config.toml
num_hidden_layers = 10
hidden_size = 128
hidden_act = "swiglu"
normalize_top_k = false
init_std_router = 0.0164
vocab_size = 8192
learning_rate = 0.00855
max_grad_norm = 1.0
batch_tokens = 65536
max_steps = 5452
dataset = "wikipedia_en"
Below are experts of layer 7 (counted from 0) of a mixture-of-experts language model. Rows are named router (the router's row for the expert), down (a neuron's output weights, with its number) and show model dimensions 0-127. Each number is 50 + 12 x the weight over its row's rms, rounded and kept within 0 to 99.
Before each expert's rows: "comes before" lists some tokens at least twice as common just after its tokens as in all text. This comes from a sample of Wikipedia text that the model never trained on. Tokens count by the router's weight.

# expert 32
comes before: "1", "0", "2", "19", "3", "18"
router:29 31 57 54 59 53 32 38 47 37 67 51 41 64 57 41 45 42 50 52 48 73 41 61 56 44 68 54 33 73 32 51 37 43 48 65 36 54 45 62 53 44 39 49 58 46 39 25 52 47 50 55 56 46 65 64 72 52 33 47 59 40 27 59 55 41 59 43 60 62 55 46 44 59 57 50 81 52 72 45 40 60 60 47 32 52 40 18 48 34 49 40 53 61 48 65 50 44 40 64 53 43 41 51 61 43 43 53 68 47 73 60 32 46 39 34 77 60 80 46 37 47 62 38 45 27 54 55
down0:47 48 60 68 56 54 20 46 38 23 37 52 37 56 56 29 54 47 65 56 52 52 61 72 39 50 74 43 57 65 41 64 54 33 22 52 59 46 52 68 47 56 39 39 49 45 58 52 57 49 42 33 65 75 35 58 51 45 34 39 63 50 59 50 53 29 47 47 72 52 62 54 53 56 45 47 67 38 56 43 38 55 64 51 51 29 62 42 30 65 37 54 53 45 24 43 27 47 67 51 48 70 58 67 51 40 42 36 50 45 72 64 50 46 38 61 50 71 53 50 28 44 44 35 42 66 58 63
down1:40 59 43 28 43 51 47 61 45 40 42 45 51 37 60 41 60 61 47 54 51 33 59 55 71 71 52 41 39 36 52 64 44 59 49 59 60 60 59 45 63 52 70 36 40 44 65 44 37 63 32 57 42 71 71 52 47 60 58 57 46 52 42 57 35 56 52 58 32 61 53 25 44 54 46 43 55 50 50 77 05 37 72 58 31 51 38 31 72 51 61 61 53 47 49 42 51 56 54 44 58 40 39 49 46 38 45 63 55 27 60 67 40 58 33 63 43 48 35 57 31 54 37 68 46 55 38 77
down2:54 63 46 57 25 67 38 46 44 54 36 62 45 55 57 40 47 36 43 53 33 55 46 56 41 48 62 58 37 59 55 33 51 59 39 47 81 39 36 68 43 45 66 43 33 56 44 53 69 49 48 43 67 65 43 40 69 52 42 46 48 38 38 80 64 47 54 43 62 51 64 53 46 35 54 55 52 28 34 57 49 51 53 68 48 48 54 49 70 39 64 63 40 68 49 53 35 47 56 38 68 34 41 40 40 42 53 74 65 71 43 30 47 63 66 44 34 44 35 45 69 67 21 58 37 26 53 50
down3:49 46 59 35 67 81 59 21 53 56 57 59 45 66 45 47 35 49 60 40 47 55 58 34 29 58 51 68 38 58 39 45 52 61 50 48 42 52 28 54 55 29 54 38 61 50 39 44 18 57 29 60 72 63 51 54 41 53 56 58 47 57 32 42 61 71 71 61 43 39 64 58 56 46 62 56 55 50 57 51 23 66 60 58 60 57 41 39 48 25 57 67 36 54 61 59 44 46 54 57 30 38 50 50 53 53 38 59 29 40 61 41 29 40 49 49 60 59 60 30 42 40 47 68 39 54 48 74
down4:60 43 24 50 56 45 45 55 38 39 64 61 29 67 65 47 42 48 57 57 43 52 57 35 39 53 55 45 49 57 44 33 72 40 50 32 46 33 64 68 52 59 56 48 65 58 46 57 44 42 41 60 52 41 63 48 60 59 44 49 39 52 49 29 37 41 41 18 40 49 53 13 51 55 60 57 55 21 31 54 49 68 37 64 40 64 41 79 46 46 57 61 63 75 50 59 54 49 39 40 37 56 74 27 37 61 59 49 57 50 61 65 42 56 51 40 49 47 70 56 55 46 48 80 57 41 58 42
down5:33 46 50 30 68 55 50 43 42 57 45 79 47 54 50 50 50 53 40 42 49 50 52 44 35 36 60 27 58 36 53 58 54 59 48 72 46 53 43 48 53 26 58 56 39 43 50 50 49 48 41 33 57 89 41 58 43 43 40 51 36 57 49 49 53 68 48 41 58 55 48 62 65 61 44 60 43 25 49 45 47 56 35 57 65 54 61 41 55 48 54 33 77 64 45 67 39 66 24 26 64 32 45 37 59 45 62 42 47 49 44 26 49 49 71 67 60 63 59 51 60 47 58 61 13 49 67 66
down6:53 56 93 45 40 55 53 49 46 45 54 59 39 40 69 58 64 47 44 64 72 62 38 42 44 57 43 71 48 46 52 49 57 57 40 64 53 56 45 42 35 57 23 49 45 26 60 61 47 55 37 56 63 41 55 61 50 33 54 56 67 47 55 37 32 48 54 38 46 55 34 80 58 49 48 16 61 30 53 57 39 47 52 59 32 41 48 62 53 41 31 36 58 59 48 44 60 56 65 62 48 34 39 45 36 39 42 66 58 20 51 51 62 64 65 32 48 37 39 62 41 52 64 69 62 42 52 44
down7:45 46 39 47 53 59 48 26 50 57 48 51 53 72 55 35 40 47 44 45 53 73 60 55 39 44 51 70 49 55 55 40 53 66 32 44 52 66 49 54 49 53 45 49 61 67 53 45 24 53 29 34 71 51 42 53 58 53 60 53 54 55 47 63 50 42 44 90 44 44 53 55 56 47 41 68 59 44 57 54 52 70 42 52 36 44 74 38 43 53 39 48 38 48 41 54 23 53 59 44 38 58 77 31 27 56 50 31 46 84 63 39 39 54 55 62 76 47 45 43 60 59 30 41 26 37 52 34
down8:50 55 77 53 53 40 39 49 58 53 70 51 57 40 50 59 42 38 56 39 46 47 40 42 49 53 49 48 42 53 50 52 39 47 57 49 33 62 35 59 15 32 37 44 45 62 55 33 77 55 50 54 32 60 64 82 27 48 71 44 62 62 63 43 51 58 54 33 73 56 63 61 45 66 51 61 48 53 59 48 53 53 33 43 51 51 53 38 23 56 25 45 61 44 40 54 49 36 55 43 38 66 84 63 39 42 45 39 24 59 67 58 47 53 53 50 36 73 36 64 51 42 35 44 56 45 46 61
down9:80 55 35 38 42 77 70 59 48 19 32 44 56 60 46 36 41 29 53 46 73 40 54 73 52 45 41 67 50 61 49 56 36 51 44 57 49 63 52 56 47 45 52 56 46 46 48 41 50 47 34 34 54 40 59 62 49 52 53 70 51 60 40 25 41 25 46 32 54 49 38 63 42 48 87 47 56 65 49 47 53 58 66 56 36 57 68 55 38 46 39 46 60 62 36 61 48 28 43 58 44 60 69 58 23 57 57 65 43 32 54 52 67 38 61 57 39 57 65 55 45 50 39 38 36 38 45 49
down10:92 40 54 51 39 53 48 49 40 40 64 38 68 48 58 55 53 31 54 48 44 63 62 47 43 64 42 49 59 51 58 42 56 37 62 41 68 55 57 49 38 45 35 54 55 48 77 47 52 47 44 25 85 61 53 41 61 67 52 69 39 41 41 48 46 47 52 41 48 62 29 42 44 49 43 69 56 57 45 45 55 64 67 63 50 56 64 77 45 64 40 45 35 33 51 42 54 48 46 53 29 30 21 42 41 49 71 51 37 44 47 57 40 67 54 59 48 48 12 45 42 55 55 30 48 45 50 48
down11:64 52 39 39 63 81 44 59 27 60 59 61 57 58 45 66 59 57 44 39 52 44 45 43 51 56 33 34 47 57 39 51 30 50 47 37 44 69 31 57 42 56 53 59 38 66 45 53 61 59 94 40 41 44 53 51 63 47 65 42 54 36 56 68 31 58 52 51 57 51 35 67 43 48 46 54 50 45 52 53 59 42 66 53 29 37 33 37 36 62 44 55 63 69 75 46 40 43 30 75 62 59 42 44 27 67 37 42 44 35 63 36 60 50 57 49 61 48 50 43 40 39 68 59 34 30 43 46
down12:43 50 56 62 48 43 40 46 49 38 50 55 42 38 49 48 39 66 43 45 47 28 58 43 72 48 45 42 45 53 50 29 55 58 43 59 49 62 32 73 40 57 81 63 52 53 44 59 37 31 40 68 46 45 46 61 39 44 44 47 87 60 29 41 36 49 48 18 46 55 57 64 53 52 37 19 59 45 43 60 41 45 16 52 36 52 39 52 44 64 46 61 57 47 36 46 66 58 41 58 45 51 51 61 54 63 49 59 47 57 63 69 42 66 63 40 63 37 77 42 38 66 68 58 56 72 49 44
down13:51 44 55 47 68 42 62 58 45 68 36 60 43 71 49 50 70 36 57 46 60 42 42 39 59 50 28 45 40 45 49 43 50 33 54 45 54 68 61 69 60 30 53 47 45 51 51 55 60 44 47 41 48 31 44 46 48 23 34 47 55 62 49 52 47 77 55 61 58 32 37 64 68 57 67 36 53 71 31 49 64 79 55 49 40 42 44 56 34 43 36 48 51 51 51 46 58 54 60 44 76 44 41 57 40 67 58 54 51 34 72 18 46 52 49 37 51 58 45 81 41 49 29 58 46 51 18 51
down14:68 47 58 56 55 36 50 36 39 46 53 62 69 59 74 51 70 49 47 63 44 49 34 32 66 32 43 29 55 63 60 41 71 47 49 52 50 28 63 42 39 46 57 59 46 53 65 42 56 56 50 57 69 48 45 31 48 31 47 54 50 38 49 60 61 40 47 68 45 37 52 40 51 42 76 57 38 38 52 56 34 48 19 40 49 48 45 31 48 59 67 39 49 54 24 53 52 72 43 45 24 61 65 45 42 59 63 51 30 25 62 38 63 29 50 49 53 64 73 46 62 67 41 56 69 56 43 59
down15:58 44 71 44 59 72 30 37 46 68 46 70 47 55 49 51 43 59 36 37 35 41 46 68 51 54 58 63 41 32 48 43 31 33 57 42 67 51 37 47 59 64 76 21 63 55 60 50 43 39 67 58 44 47 59 44 54 40 51 39 41 37 86 64 56 55 66 34 66 45 43 49 61 52 35 46 36 35 64 42 32 56 61 48 54 65 41 40 52 54 45 61 44 61 60 40 49 65 27 60 39 48 41 43 67 55 66 44 66 45 52 45 35 41 39 44 45 55 37 60 49 62 60 23 55 33 74 46
down16:58 47 46 45 62 46 42 36 59 49 39 46 54 58 60 65 58 55 55 58 50 28 42 46 27 54 53 48 27 40 47 49 56 51 35 38 28 37 54 54 44 53 42 42 57 61 52 68 48 37 62 62 48 54 35 60 64 67 53 44 64 62 51 73 62 57 64 50 43 42 77 78 41 70 39 59 55 58 60 55 27 27 57 74 45 55 62 71 54 39 51 51 54 36 52 54 42 37 63 46 41 55 43 34 53 35 74 15 31 60 61 31 69 43 51 27 35 57 38 56 51 43 63 48 49 39 36 56

# expert 34
comes before: " 0", " 1", " 2", " 3", " 4", " 5"
router:24 57 67 62 54 36 57 48 47 36 60 44 35 61 51 61 55 54 57 39 43 71 44 64 54 58 48 49 48 55 50 50 29 60 52 59 48 37 50 43 54 28 43 49 27 48 47 35 78 55 56 52 55 58 57 52 47 46 42 40 56 34 28 40 87 50 51 11 51 54 59 45 47 55 33 81 69 73 42 43 59 49 62 44 40 47 54 35 31 47 60 46 74 56 53 79 40 41 47 58 60 52 42 68 55 40 44 58 56 47 48 63 65 48 51 48 54 55 48 67 36 52 43 62 52 19 54 45
down0:54 56 40 43 33 63 51 37 66 43 55 31 32 63 47 47 64 39 29 58 50 66 65 41 59 43 38 54 54 68 44 58 52 69 48 45 46 44 54 51 45 52 38 65 57 68 28 53 49 34 45 58 54 41 44 57 36 40 57 47 51 70 40 56 45 53 28 43 53 47 41 64 57 39 56 70 41 63 32 49 40 65 57 61 51 30 64 86 51 54 54 79 53 48 46 40 68 51 61 46 63 54 60 44 45 39 58 47 47 53 48 53 42 57 50 43 74 45 12 30 67 39 21 42 51 65 58 26
down1:49 47 43 38 23 22 68 48 27 55 62 36 66 75 63 43 55 46 59 62 72 45 57 33 35 59 56 38 56 44 45 52 69 46 64 60 65 58 46 48 32 31 35 65 71 39 41 44 66 51 51 55 59 58 57 50 44 71 47 12 49 62 50 62 45 48 33 59 37 48 69 60 42 54 49 64 66 52 39 47 49 64 44 55 54 32 70 58 34 64 62 57 53 46 56 40 51 49 55 42 51 46 52 49 37 59 50 51 57 33 68 51 57 35 34 36 51 24 37 31 38 53 40 65 56 59 50 42
down2:37 40 73 54 41 64 55 32 48 58 55 58 66 55 45 54 41 39 28 58 45 69 53 74 63 49 26 47 59 64 45 50 49 63 44 54 41 66 62 45 61 49 57 60 58 64 42 31 33 22 32 45 62 33 46 68 42 59 51 41 62 37 48 50 43 33 81 44 49 51 60 60 37 58 52 35 50 41 74 46 41 65 45 50 52 28 67 66 53 73 62 44 45 54 46 63 58 62 49 43 36 48 65 63 52 26 47 48 46 50 34 48 38 42 60 44 51 55 35 68 43 64 37 46 28 30 62 38
down3:49 52 54 41 61 34 61 34 60 69 55 31 56 60 52 47 44 56 68 51 44 36 77 56 62 54 28 42 39 45 29 33 49 65 55 52 78 35 55 31 40 37 42 29 21 43 58 55 43 68 46 71 58 42 50 38 71 37 34 56 62 62 59 46 62 58 45 55 43 57 34 50 51 21 32 72 66 63 54 76 52 56 44 47 52 56 35 74 68 44 53 65 59 51 48 61 33 63 43 39 37 73 48 49 47 29 37 45 46 47 47 42 50 56 51 50 52 52 50 33 57 59 41 52 51 38 53 60
down4:44 57 52 47 62 49 77 53 47 41 52 50 73 69 38 45 35 45 43 52 80 49 65 34 51 44 15 39 48 61 49 77 52 67 58 48 46 51 50 42 44 67 44 32 48 69 68 35 35 35 56 46 44 52 59 76 60 69 64 43 60 70 43 59 59 61 60 33 53 38 52 61 49 36 64 62 31 45 54 47 42 54 60 50 59 36 66 45 46 39 53 42 54 42 34 39 30 52 55 35 56 53 33 51 25 44 51 28 26 35 68 66 42 47 38 63 42 46 47 53 63 60 41 58 47 49 55 41
down5:52 52 43 53 51 60 37 79 29 38 68 83 51 35 43 35 54 71 37 53 62 49 74 40 58 53 51 61 54 36 43 40 52 51 36 57 58 46 40 62 49 73 39 71 31 54 59 43 25 41 51 50 42 56 34 32 58 31 51 42 41 54 26 45 54 38 41 67 51 38 54 54 54 55 44 47 60 59 23 63 43 55 67 56 63 55 66 63 57 16 34 45 47 61 51 47 54 65 49 56 45 38 40 61 66 57 54 61 54 50 67 45 48 55 49 29 31 62 37 57 38 31 58 46 55 64 53 55
down6:53 59 51 61 39 51 49 52 43 25 47 51 30 50 53 55 59 46 55 49 58 04 46 40 45 58 50 38 31 34 55 43 52 55 56 64 32 54 56 52 57 27 48 42 80 52 70 43 58 38 63 59 61 60 59 39 47 52 80 64 51 47 60 31 37 58 42 62 69 41 43 62 47 52 60 43 43 42 57 62 32 62 41 54 60 66 53 49 37 42 33 57 50 47 85 59 45 47 45 42 53 87 58 51 50 44 53 36 36 64 36 56 61 58 27 56 41 49 43 54 48 59 42 45 56 30 47 38
down7:36 48 35 62 30 40 54 34 50 57 57 50 57 46 48 60 59 56 45 53 47 46 57 51 60 42 49 67 64 44 68 34 45 53 58 40 64 58 53 44 40 46 50 27 59 74 53 54 46 62 62 42 52 45 41 47 82 52 50 59 44 39 34 48 50 41 54 60 65 26 35 43 49 60 40 31 57 55 20 38 47 55 50 56 51 20 51 77 45 58 65 56 52 36 59 38 38 81 60 48 54 59 30 49 40 49 41 62 74 34 61 43 50 73 49 66 75 38 22 52 56 51 55 65 40 40 40 40
down8:54 62 60 34 33 62 64 54 47 55 43 57 49 71 33 35 46 46 49 60 58 42 50 34 52 67 65 50 58 46 73 64 62 33 43 65 45 41 64 62 68 38 53 54 43 72 35 37 47 37 56 67 51 31 30 69 26 51 39 25 36 54 74 57 46 66 31 60 49 63 54 43 60 52 42 55 58 52 50 21 58 38 26 47 54 45 51 66 42 42 50 51 43 33 33 35 50 47 47 49 43 56 47 51 51 29 55 62 66 39 76 57 58 51 56 52 46 55 51 45 44 75 42 41 33 71 40 62
down9:60 63 49 54 42 42 53 43 30 66 54 38 60 39 71 45 42 69 49 51 48 50 34 40 58 43 47 51 46 35 74 65 25 49 31 59 21 51 43 41 49 49 59 54 48 29 47 43 56 52 58 56 35 46 45 56 56 42 65 68 46 53 47 32 39 53 49 73 54 50 45 60 57 67 44 61 45 58 28 53 73 38 45 42 36 68 48 80 49 50 43 54 57 66 59 54 42 43 33 54 46 56 44 55 65 58 58 47 62 59 57 55 74 79 34 44 54 66 57 24 29 26 33 37 62 41 30 54
down10:59 39 61 30 69 64 25 52 53 38 35 43 44 54 33 66 71 56 77 44 47 43 55 57 55 77 38 56 57 52 40 34 54 40 51 42 37 73 71 57 45 66 77 61 70 60 38 48 16 43 52 50 47 49 28 55 69 37 44 42 47 34 44 40 47 47 63 69 30 41 57 33 55 37 55 45 50 41 45 42 38 54 46 49 56 27 56 78 69 50 47 61 53 56 56 49 48 72 38 60 60 63 63 66 33 42 44 69 35 53 45 53 48 54 51 53 46 52 38 39 47 50 43 42 49 44 48 41
down11:40 50 76 53 18 52 50 56 66 52 59 77 45 64 66 60 48 35 22 36 54 55 41 26 51 54 63 54 65 39 56 52 51 62 39 49 25 49 63 44 30 72 55 45 45 67 57 57 46 43 31 65 58 53 34 45 73 66 68 45 51 50 53 35 55 37 48 23 45 57 43 50 60 48 31 50 37 45 56 58 56 53 57 47 57 64 59 55 46 45 34 51 59 56 57 51 44 47 60 37 31 49 39 28 58 35 35 50 38 29 78 53 77 51 55 41 58 37 64 47 46 60 46 50 48 63 56 42
down12:39 61 43 54 57 62 35 72 58 39 39 55 46 47 47 64 64 49 52 28 29 57 60 46 52 51 39 52 46 44 50 49 46 60 30 36 60 71 23 67 51 55 39 25 55 58 47 43 52 80 51 69 60 47 44 61 39 31 53 33 61 52 45 52 50 59 56 45 44 32 64 50 42 74 59 48 76 50 40 36 73 28 32 33 50 49 41 32 49 53 64 68 36 43 61 32 56 37 37 47 50 51 47 50 55 56 37 64 56 60 58 61 70 47 71 47 29 45 55 37 51 58 73 45 68 46 34 50
down13:67 47 52 52 51 54 53 56 69 47 53 61 51 62 23 32 54 49 28 61 60 52 61 46 56 28 40 20 43 36 41 43 48 79 32 37 50 49 62 35 45 46 49 61 58 74 63 50 36 45 56 70 46 60 41 53 48 44 40 57 61 36 39 54 35 65 52 67 53 42 50 48 37 55 48 64 60 47 61 49 49 43 54 25 68 49 53 66 59 52 45 47 27 55 54 30 68 71 67 48 45 44 48 38 76 45 60 73 46 43 53 24 39 56 40 48 50 49 18 57 55 62 49 34 51 39 61 67
down14:43 55 46 49 50 49 47 37 30 63 58 49 63 69 63 49 69 36 44 60 49 60 35 18 42 31 50 56 49 57 58 39 48 39 50 47 56 65 75 31 31 28 44 38 47 56 54 64 37 46 45 48 60 52 43 57 67 46 50 45 51 52 30 36 66 37 53 42 46 61 57 59 68 50 44 76 64 62 69 44 56 45 24 58 73 48 56 73 45 44 51 52 44 39 49 35 41 50 55 48 42 65 83 45 38 61 50 45 34 41 49 49 64 66 42 59 62 17 32 65 48 55 38 51 32 52 60 56
down15:57 58 48 62 54 41 55 55 58 70 45 40 53 65 59 68 65 64 37 49 40 36 58 51 50 66 27 65 48 63 51 57 29 39 40 67 41 47 56 47 48 44 39 44 37 24 30 63 56 64 40 42 59 43 35 40 41 58 48 58 77 55 50 29 62 35 67 45 26 56 67 52 69 53 63 37 45 41 61 19 79 64 47 43 73 38 39 59 28 53 63 53 34 51 46 45 55 53 57 47 49 40 43 59 46 76 68 50 49 50 49 55 30 42 50 51 41 52 60 43 43 50 30 65 30 43 45 59
down16:66 50 24 38 43 53 23 57 67 39 36 39 43 49 64 53 44 47 66 47 59 71 50 33 38 49 42 54 64 53 48 47 56 36 51 34 41 60 50 49 40 39 43 52 55 57 46 54 57 42 42 47 44 45 54 46 54 58 42 69 51 49 59 76 47 61 47 45 77 65 67 58 46 54 28 30 65 40 32 62 73 41 84 41 33 60 57 65 66 50 47 45 59 49 31 58 50 67 56 27 44 59 39 40 38 33 66 63 50 69 49 24 51 58 67 28 55 34 41 61 43 44 45 65 50 43 56 45

# expert 3
comes before: "\n", "|", "-", "==", " The", "The"
router:44 43 58 44 77 52 31 49 32 31 64 60 46 43 50 53 65 38 46 38 43 64 52 59 52 63 47 51 43 69 37 54 35 56 65 54 35 60 51 40 62 38 55 42 48 62 40 50 50 50 65 49 56 58 61 45 58 40 41 46 50 28 22 45 64 50 63 30 51 57 41 36 48 39 65 55 71 53 43 34 52 63 60 45 42 30 54 51 39 43 35 49 62 52 46 65 50 42 57 69 61 48 37 68 65 52 42 48 81 51 63 63 57 58 42 22 64 61 53 48 50 29 69 27 72 18 45 62
down0:54 36 41 58 63 56 59 50 41 38 59 61 66 56 42 32 52 38 60 65 35 66 66 44 48 27 42 58 49 45 45 59 53 38 53 49 47 46 54 43 44 51 40 58 57 48 43 37 58 54 69 32 65 60 56 45 57 33 57 50 57 71 53 34 47 63 58 31 50 21 48 71 47 70 44 41 14 60 55 42 47 81 62 52 40 49 49 60 39 35 79 39 57 46 66 33 47 44 45 61 57 66 44 67 51 27 44 44 38 56 68 34 59 44 58 57 60 57 66 56 41 50 46 56 35 46 18 36
down1:37 44 70 41 51 54 64 63 45 50 33 47 58 43 70 83 78 36 56 31 47 16 40 47 56 54 46 53 36 30 36 58 41 60 34 59 56 66 45 60 46 43 49 51 47 64 40 57 70 57 56 44 78 46 55 50 60 45 63 30 28 48 59 60 34 46 55 56 54 44 53 45 51 56 36 38 66 57 43 58 55 39 56 42 36 63 56 26 54 53 38 67 47 45 71 51 60 53 44 41 72 51 54 44 32 53 83 61 52 42 40 46 36 46 52 38 58 42 63 27 54 38 45 64 59 50 38 38
down2:51 41 58 68 49 56 48 48 69 70 50 50 61 54 45 71 53 63 63 41 23 43 30 54 55 20 40 64 43 61 66 31 41 52 64 42 40 47 45 60 47 66 47 55 51 34 46 63 50 47 62 55 67 49 44 55 59 46 56 75 48 53 14 46 40 45 37 49 44 31 73 40 42 50 48 59 35 38 41 54 57 55 37 53 55 60 69 26 32 56 50 56 45 54 60 24 57 69 74 61 61 54 48 27 64 58 43 37 31 53 38 51 45 60 43 71 48 43 46 41 39 65 45 49 49 44 33 66
down3:49 31 32 60 63 42 53 40 41 48 42 51 47 59 50 69 52 40 54 54 45 59 45 17 54 36 59 50 43 41 36 64 43 59 47 62 59 66 68 42 51 58 31 54 74 52 55 54 62 41 35 82 71 63 64 47 38 42 57 56 42 46 37 39 54 43 57 46 61 50 53 41 35 66 38 65 57 32 65 65 37 39 35 72 65 54 39 69 57 43 42 35 39 20 43 56 43 51 73 45 51 49 46 37 44 55 54 53 37 58 39 39 55 57 68 64 18 69 46 56 46 65 58 36 40 57 59 34
down4:46 35 54 75 37 40 43 56 58 65 57 37 39 40 58 48 59 58 61 39 29 75 34 41 62 34 48 64 51 56 70 45 47 60 43 59 36 41 39 52 51 47 24 57 42 40 37 61 81 42 54 37 48 70 37 58 60 52 39 58 56 62 39 53 39 58 31 53 49 45 60 32 63 56 47 58 41 51 49 42 49 51 65 57 32 72 62 58 45 49 50 44 53 57 80 62 54 53 42 40 58 71 18 70 25 51 44 60 62 37 58 55 28 53 51 49 49 49 43 31 56 33 46 69 31 54 56 41
down5:52 53 44 61 86 59 47 52 66 44 35 52 53 44 46 59 62 42 50 44 54 47 47 40 29 76 26 63 51 66 56 35 62 50 29 46 50 56 49 32 58 38 32 53 60 49 42 45 54 54 57 44 58 53 46 37 26 33 61 47 67 60 45 50 47 52 39 54 61 42 63 63 37 35 62 48 36 63 52 40 36 36 42 40 65 58 58 58 32 64 42 57 32 62 65 45 43 55 59 48 45 39 42 53 59 24 66 72 52 64 38 55 82 29 54 61 48 53 24 33 59 41 39 68 43 59 44 69
down6:47 60 71 43 49 82 58 63 35 54 53 64 55 61 51 50 50 59 35 65 56 52 48 61 52 47 47 66 55 58 47 35 53 39 57 55 43 69 30 41 46 55 30 27 25 56 39 50 51 51 47 73 38 24 55 52 39 58 63 56 44 56 22 33 55 60 57 59 39 49 39 59 48 40 46 31 45 37 69 20 70 59 41 62 71 36 50 48 70 41 59 50 32 36 53 37 52 45 57 41 34 36 69 52 47 49 57 47 59 38 56 39 82 46 38 65 49 65 58 46 50 57 62 37 42 36 56 57
down7:49 51 34 56 57 38 58 51 73 44 53 72 51 30 68 48 59 53 33 50 55 67 55 52 27 54 52 58 54 52 64 54 60 51 65 61 33 48 47 69 55 69 40 57 55 53 62 58 62 46 14 19 35 50 36 38 42 47 78 57 64 48 42 38 51 46 34 36 37 49 42 62 42 64 61 61 51 52 39 51 41 44 58 42 53 51 66 64 30 52 29 51 29 27 47 59 45 59 57 45 41 32 58 61 64 48 67 21 55 50 44 62 61 41 52 53 34 39 33 58 58 53 72 32 61 52 46 54
down8:47 47 71 59 51 51 19 46 61 65 64 44 41 53 71 71 42 51 46 65 46 48 23 50 51 57 24 47 34 54 51 58 61 54 41 51 56 62 53 72 35 57 21 56 53 22 44 55 41 38 49 48 57 51 58 46 52 69 36 71 66 38 42 56 61 51 50 52 49 36 79 39 26 26 52 57 45 44 49 45 52 50 61 48 56 52 56 45 37 53 41 25 61 75 58 43 62 46 60 36 43 40 49 59 41 68 40 50 47 59 47 53 55 56 53 63 45 58 42 45 35 29 34 64 49 74 37 67
down9:58 44 67 46 36 40 24 61 43 57 61 59 56 50 54 38 63 56 63 67 48 61 46 50 35 67 46 82 49 45 59 54 56 54 51 55 59 67 42 29 58 46 56 60 46 60 36 67 66 53 60 44 54 55 47 49 45 47 52 41 43 37 25 73 50 41 51 37 47 46 62 60 52 42 64 68 53 62 68 67 32 48 50 51 58 50 54 55 53 47 85 55 49 60 30 48 61 40 45 53 69 43 39 46 31 37 34 35 41 42 14 38 63 64 33 48 35 43 37 44 57 48 42 40 62 19 30 53
down10:54 53 40 42 27 50 60 61 47 66 50 59 42 64 44 59 67 44 58 44 54 54 49 39 57 57 51 67 38 67 43 59 44 51 49 44 39 38 51 74 57 41 59 50 60 25 50 55 39 59 48 37 60 26 51 52 37 41 45 53 56 62 46 52 42 71 64 64 27 46 63 82 55 58 55 64 65 34 46 43 73 51 53 40 55 29 46 33 27 50 31 59 47 68 49 57 48 65 24 57 44 41 34 48 79 48 44 38 55 65 38 68 36 35 29 47 40 50 42 44 64 41 60 44 71 53 60 28
down11:49 72 53 49 60 43 55 69 57 71 62 39 67 45 65 29 66 34 66 52 42 58 36 53 58 51 47 36 57 50 52 53 40 30 58 44 59 63 70 52 50 61 54 44 27 50 70 46 67 52 49 21 67 51 48 58 35 55 63 51 38 48 64 46 56 38 51 54 36 49 38 48 74 50 47 39 38 44 28 70 37 33 46 57 52 78 37 51 57 57 52 45 39 49 52 44 51 42 46 48 49 40 62 33 41 67 56 38 49 45 20 33 28 34 40 71 74 57 49 53 40 69 40 56 41 59 35 64
down12:34 55 56 53 54 64 62 52 47 35 54 34 46 48 25 37 51 37 65 45 63 49 46 68 63 34 69 57 48 35 59 42 31 44 45 57 28 41 30 20 49 43 64 52 55 54 60 59 27 58 49 43 52 67 28 64 49 60 69 53 72 48 44 44 52 44 75 56 54 52 56 72 50 48 37 58 35 50 80 45 47 41 61 40 58 36 29 82 49 66 65 60 64 35 42 47 64 53 67 50 45 54 44 55 52 32 44 42 39 53 42 36 27 52 36 63 42 58 52 48 47 57 45 70 58 51 41 47
down13:55 48 60 65 61 48 46 44 28 52 50 52 19 56 37 49 36 58 39 53 53 54 60 43 29 41 68 45 54 48 59 48 51 29 59 50 35 76 59 56 35 42 66 63 50 47 44 82 39 60 34 52 51 44 46 54 49 76 65 53 42 29 65 51 59 47 50 31 42 41 60 32 29 43 51 51 43 55 26 39 55 47 65 41 64 56 50 62 73 41 47 58 44 67 71 64 63 73 55 51 30 46 45 44 55 45 34 56 40 55 53 59 51 64 36 56 66 45 36 20 39 44 45 44 46 73 48 65
down14:36 60 55 49 66 43 47 64 44 59 40 44 47 50 39 54 61 71 53 36 39 31 40 85 49 47 49 40 34 53 27 48 62 43 36 71 29 49 57 45 37 54 62 40 56 45 68 52 59 70 34 56 35 42 66 43 63 58 40 81 33 57 66 45 37 51 64 53 59 32 35 56 37 35 55 44 51 46 48 46 51 41 73 54 71 60 37 54 53 40 59 31 48 65 60 65 41 50 45 37 64 55 64 33 68 54 48 68 44 46 37 43 51 38 60 36 35 51 50 39 74 64 50 39 42 31 69 52
down15:57 48 50 59 67 56 35 46 45 55 33 56 35 49 29 53 40 45 58 41 34 14 58 51 39 36 61 54 47 59 43 57 43 35 51 52 51 44 51 51 68 63 51 68 33 58 35 45 72 56 67 51 42 55 58 40 58 34 70 31 54 43 52 42 46 44 43 52 53 58 72 34 39 40 49 51 35 60 43 69 79 28 58 39 63 54 53 48 29 68 39 52 55 37 73 54 56 30 48 42 50 49 60 56 31 42 61 60 77 49 37 59 45 45 50 34 53 55 65 71 68 54 48 36 40 71 40 70
down16:62 35 50 56 67 64 69 53 49 46 43 53 44 54 45 56 33 58 27 51 41 52 36 54 36 64 53 46 31 41 36 56 30 40 36 34 46 41 41 29 57 49 33 45 37 67 47 53 43 45 59 62 59 46 52 71 44 69 66 60 50 56 47 64 64 36 52 53 76 52 47 37 45 67 43 56 63 47 49 63 52 55 56 67 65 64 76 47 56 47 52 42 51 60 36 36 41 27 37 54 56 48 55 61 42 46 74 66 27 71 30 55 72 40 57 38 64 37 35 32 61 65 47 18 54 44 54 46